Experts of a small language model.
Size: width 256, vocabulary 8192, 29M parameters.
Experts: 12 experts in each of 10 layers, 224 SwiGLU neurons an expert, 2 picks a token, a sigmoid router.
Training: a variant of Adam for the experts, 425M tokens, 3612 steps.
Below are experts of layer 4 (counted from 0) of a mixture-of-experts language model. Rows are named router (the router's row for the expert), down (a neuron's output weights, with its number) and show model dimensions 0-255. Each number is 200 + 20 x the weight over its row's rms, rounded and kept within 0 to 999.
After each expert's rows: "comes before" lists some tokens at least twice as common just after its tokens as in all text. This comes from a sample of Wikipedia text that the model never trained on. Tokens count by the router's weight.

# expert 3
router,226,197,189,202,203,155,232,217,213,198,161,186,213,194,200,193,208,196,190,181,215,214,205,192,239,202,171,233,235,213,182,210,171,236,223,223,181,200,207,184,212,196,200,208,190,205,176,191,191,212,183,157,183,170,184,201,181,184,181,212,221,221,192,205,218,199,144,209,193,212,171,238,202,193,215,193,181,182,211,195,177,181,204,237,177,188,243,242,223,211,189,227,187,208,219,225,189,186,193,175,196,203,217,227,186,196,193,236,227,176,202,230,208,212,245,187,215,216,180,231,230,202,189,193,221,188,205,205,173,175,193,182,202,187,201,182,203,195,185,170,152,195,213,190,190,222,224,234,183,200,193,216,197,230,212,216,194,194,206,212,194,182,213,183,182,178,191,173,190,186,226,178,226,177,173,202,201,158,210,197,152,210,236,170,207,156,200,194,239,194,175,216,198,188,187,174,194,192,216,219,209,185,234,183,202,210,217,212,203,226,208,190,244,193,205,223,192,206,210,192,227,243,180,172,190,209,198,218,189,182,192,178,233,177,198,241,198,214,238,194,183,228,206,188,220,219,193,207,164,197,214,164,211,217,217,195
down4,194,194,211,237,190,172,210,201,178,211,183,232,195,202,198,180,240,200,218,207,197,247,185,219,207,139,194,177,216,199,178,193,255,194,238,206,156,191,212,209,203,198,238,204,234,169,184,220,205,171,227,192,210,165,207,181,233,191,205,229,225,223,184,216,231,203,172,178,182,170,183,199,176,166,181,188,170,213,191,164,225,202,178,199,202,201,212,211,211,198,198,199,165,205,190,203,180,194,206,178,204,223,218,262,166,209,216,171,206,210,176,205,198,213,178,153,201,190,186,203,185,201,195,227,196,196,177,216,217,199,200,188,193,188,229,197,204,196,180,176,177,199,196,170,228,235,201,207,184,213,193,196,214,220,255,199,167,196,189,214,203,196,213,206,227,174,230,191,216,207,222,216,202,223,248,188,239,207,180,253,205,206,189,231,185,181,199,206,195,202,197,192,175,224,205,223,189,197,155,222,205,191,216,205,194,175,226,182,232,185,204,223,192,201,201,176,212,200,201,176,187,224,170,203,226,213,212,201,191,203,176,194,204,195,193,169,216,189,186,231,177,187,229,185,202,192,200,229,217,213,222,192,178,193,189,208
comes before: "\n", " ", " The", " He", " In", "=="

# expert 10
router,220,178,187,172,246,200,219,195,193,190,216,192,190,182,228,190,183,172,211,195,235,217,194,175,203,215,208,216,175,206,169,212,172,233,201,202,232,213,177,193,231,176,176,209,177,192,187,158,210,223,217,183,207,168,177,219,211,207,193,220,192,206,177,248,189,237,184,224,208,197,195,187,233,231,214,180,196,202,195,183,189,190,195,203,180,180,207,221,198,209,207,222,198,201,228,230,203,180,189,160,195,207,189,237,210,193,179,186,219,166,189,236,175,176,203,191,205,178,180,202,219,175,207,211,182,201,180,199,177,163,186,183,220,237,215,195,175,171,185,185,190,228,215,184,192,208,220,214,173,201,225,236,210,203,183,208,188,200,178,229,182,197,194,162,188,201,220,168,202,193,210,224,208,211,227,190,216,203,226,217,167,220,226,168,200,194,231,163,206,167,185,200,157,213,207,190,224,221,183,225,216,200,233,232,210,184,231,199,184,226,181,175,212,195,188,220,205,168,188,193,213,200,178,177,182,227,225,215,187,181,207,210,237,216,191,210,208,205,236,199,202,247,202,178,164,219,237,202,185,235,204,174,227,225,219,201
down4,207,234,240,223,176,237,203,193,199,184,190,168,177,201,199,186,209,182,161,193,194,166,205,206,194,210,195,196,183,177,210,173,186,163,214,217,157,195,229,228,185,207,209,182,235,222,201,158,181,211,184,177,215,241,178,214,218,185,184,217,194,183,159,216,201,195,209,214,186,192,211,193,166,194,200,224,209,188,198,214,216,222,213,213,193,190,208,158,177,230,217,185,223,202,212,191,242,196,177,219,192,186,230,186,214,187,228,180,170,212,214,201,190,186,247,178,181,221,205,209,167,220,172,185,197,204,191,156,194,196,189,197,207,215,208,224,210,200,185,178,235,180,210,188,230,210,198,216,222,203,201,195,202,194,199,198,158,190,210,149,211,227,208,197,202,204,216,155,220,170,192,203,193,225,183,206,197,185,203,218,187,189,166,221,170,202,218,145,169,203,188,169,166,190,216,201,190,202,190,213,175,159,231,187,207,220,197,194,210,184,204,188,214,212,178,196,181,213,197,244,231,199,195,187,207,239,198,198,181,213,234,198,214,177,190,159,206,197,197,170,198,190,158,184,195,179,243,213,207,201,162,197,193,199,215,225
comes before: " ", " the", " a", " an", " L", " his"

# expert 0
router,245,208,205,169,203,179,216,230,184,164,206,184,209,202,203,187,191,185,168,141,220,198,214,192,214,217,175,173,199,198,182,190,153,195,192,219,187,217,195,219,239,185,194,209,202,176,185,200,195,214,227,192,171,183,182,236,216,184,182,223,201,207,181,240,219,224,190,192,234,198,198,221,209,208,212,168,183,187,221,184,219,203,208,219,172,203,209,217,222,231,215,209,197,201,197,241,176,178,193,180,188,232,229,209,232,178,184,187,225,188,195,237,186,173,207,183,204,195,163,206,209,175,192,189,186,219,195,221,197,181,174,163,193,192,198,201,192,217,198,190,189,215,208,185,196,186,211,213,174,192,234,210,218,194,227,207,163,216,215,207,194,179,209,171,187,173,196,191,176,180,213,205,210,198,176,155,194,201,226,228,171,225,196,168,208,175,209,178,216,186,190,206,160,218,207,224,190,175,168,212,185,195,229,235,190,220,222,188,194,224,208,171,239,200,183,214,220,160,197,217,189,218,177,179,188,237,244,216,215,182,189,198,234,196,182,190,193,200,201,146,206,195,209,173,221,203,209,181,170,228,208,195,196,212,252,218
down4,196,211,196,183,198,175,193,191,187,204,167,226,182,212,233,230,212,173,220,209,227,182,190,238,170,220,174,208,190,212,216,167,207,193,190,202,178,191,217,204,229,181,215,180,191,159,202,200,198,190,215,168,218,200,183,211,173,177,224,208,193,183,177,206,197,229,227,221,192,162,218,164,213,192,227,164,198,194,211,220,203,155,171,230,207,228,173,197,209,181,168,185,177,188,214,185,209,193,181,251,178,233,215,203,185,216,182,217,193,203,184,221,184,217,175,232,196,194,202,204,204,215,212,210,195,233,205,188,172,187,208,217,212,186,228,204,210,211,210,167,190,229,199,212,193,182,198,203,170,173,200,231,184,179,209,207,190,191,240,211,186,185,191,163,209,188,200,213,194,200,206,164,237,213,220,221,183,200,205,211,183,220,210,159,181,186,187,222,193,195,243,158,217,183,189,187,187,203,176,189,249,166,220,191,236,232,206,199,209,215,181,186,209,200,191,213,172,176,183,216,163,192,204,168,234,193,174,194,228,227,222,182,203,189,165,199,195,201,186,183,213,204,184,166,188,185,221,174,202,153,194,194,235,177,238,217
comes before: "0", "1", "2", "9", "3", "4"

# expert 5
router,210,200,206,187,223,180,200,251,173,194,205,216,162,190,213,185,209,224,199,143,239,208,236,182,222,222,213,192,227,207,173,215,189,200,211,177,200,217,180,181,213,167,178,201,198,199,188,199,206,205,213,182,219,207,177,199,182,208,196,204,207,193,167,227,229,243,200,188,223,205,184,196,197,206,178,197,208,224,203,160,205,184,213,219,215,196,226,212,210,179,223,241,194,201,190,214,196,168,195,187,191,211,198,214,212,197,196,219,225,181,172,226,197,175,192,210,205,213,211,213,208,197,214,202,222,192,172,204,180,197,183,184,203,201,227,206,191,193,190,175,196,193,213,209,179,206,206,213,196,209,209,226,199,205,205,192,158,228,224,222,184,193,210,195,203,185,195,205,152,182,215,227,227,208,176,152,215,189,262,225,189,224,217,171,215,167,203,190,214,170,197,236,151,228,164,214,199,223,175,217,206,167,221,203,196,183,205,210,156,210,202,169,212,197,223,205,224,168,226,194,174,231,195,234,173,230,209,193,190,179,185,198,250,144,183,191,194,211,229,153,215,206,203,169,195,214,211,221,190,193,222,187,196,213,224,188
down4,175,257,213,204,194,222,189,214,211,235,214,181,152,210,164,197,210,220,192,215,198,176,201,199,196,194,156,204,184,194,163,242,207,194,214,228,236,173,211,183,185,216,217,171,215,213,198,198,173,215,219,220,193,196,185,239,210,226,202,194,207,187,175,178,203,176,167,188,212,191,197,215,237,211,140,204,212,204,239,199,175,229,189,192,209,188,196,172,175,197,203,191,234,139,178,172,191,208,199,184,184,228,209,206,165,207,202,177,214,150,194,200,221,231,176,182,187,202,200,195,168,197,159,231,221,200,215,197,199,229,189,196,211,240,195,186,185,204,188,201,226,225,187,240,217,181,207,221,218,190,171,202,201,188,202,185,245,243,195,212,185,204,197,188,191,170,200,198,224,204,206,174,162,172,207,175,193,170,201,228,204,186,193,188,178,206,192,200,204,217,229,186,195,222,202,240,214,196,208,235,213,227,190,201,194,213,180,200,217,185,196,205,224,203,237,186,210,200,206,207,201,223,207,202,224,178,205,177,198,183,209,202,210,208,242,195,221,216,222,185,214,178,198,206,163,202,171,197,213,187,174,199,232,216,188,197
comes before: " |", "|", ":", " of", "-", "=="

# expert 9
router,207,221,218,174,204,202,203,201,200,153,206,211,175,197,205,156,214,210,185,199,213,227,221,163,273,199,190,198,224,216,183,210,188,208,204,200,205,208,160,167,227,168,162,196,184,197,190,175,220,205,193,192,174,163,173,188,203,172,204,209,204,193,185,207,214,229,172,217,228,162,171,198,216,214,215,157,202,186,205,195,217,191,206,202,210,218,208,206,202,206,196,216,206,214,185,231,165,193,210,182,176,199,205,220,233,218,192,187,254,174,192,244,165,202,197,173,213,192,178,220,236,197,198,212,211,222,216,188,200,180,183,163,218,199,220,191,194,202,147,188,175,203,204,230,218,222,229,202,199,206,221,203,228,225,225,221,200,192,210,205,180,175,192,196,187,180,163,189,210,181,225,194,241,152,167,173,212,197,230,192,187,209,237,179,211,195,217,202,212,172,199,228,187,228,185,202,198,221,190,215,227,179,220,202,211,190,215,207,198,229,229,184,190,190,221,210,196,183,183,191,224,213,180,174,184,218,221,209,188,199,196,203,225,165,199,213,201,205,213,173,254,232,207,179,167,196,212,198,205,191,196,188,213,216,216,187
down4,185,200,226,227,205,210,191,203,195,201,220,187,196,174,201,187,197,237,249,173,193,188,215,216,181,196,228,183,191,223,192,204,186,197,204,188,188,232,185,201,220,165,192,168,205,239,208,190,218,188,176,229,177,220,217,163,195,215,179,218,163,211,213,198,228,207,205,210,191,180,178,186,188,171,162,211,184,202,168,201,217,210,193,207,238,236,205,236,218,212,206,202,219,217,204,176,175,197,205,216,177,203,186,219,156,202,208,226,225,218,184,222,192,255,199,217,173,205,220,200,178,250,188,203,185,209,209,190,179,212,174,198,232,174,200,192,215,205,213,180,211,188,166,240,185,162,204,223,188,182,209,205,212,201,156,213,174,196,238,143,180,215,209,205,188,207,197,181,216,180,200,167,178,178,192,182,210,184,225,195,201,214,204,186,188,223,209,216,183,200,244,197,192,233,173,197,183,212,188,227,224,194,237,218,178,204,232,183,214,217,207,208,214,218,215,193,223,206,207,216,183,212,214,169,212,195,191,183,188,215,213,244,188,151,188,206,180,211,176,248,175,198,184,186,183,195,163,194,209,190,185,218,170,196,181,191
comes before: ",", ".", " |", " of", ")", " and"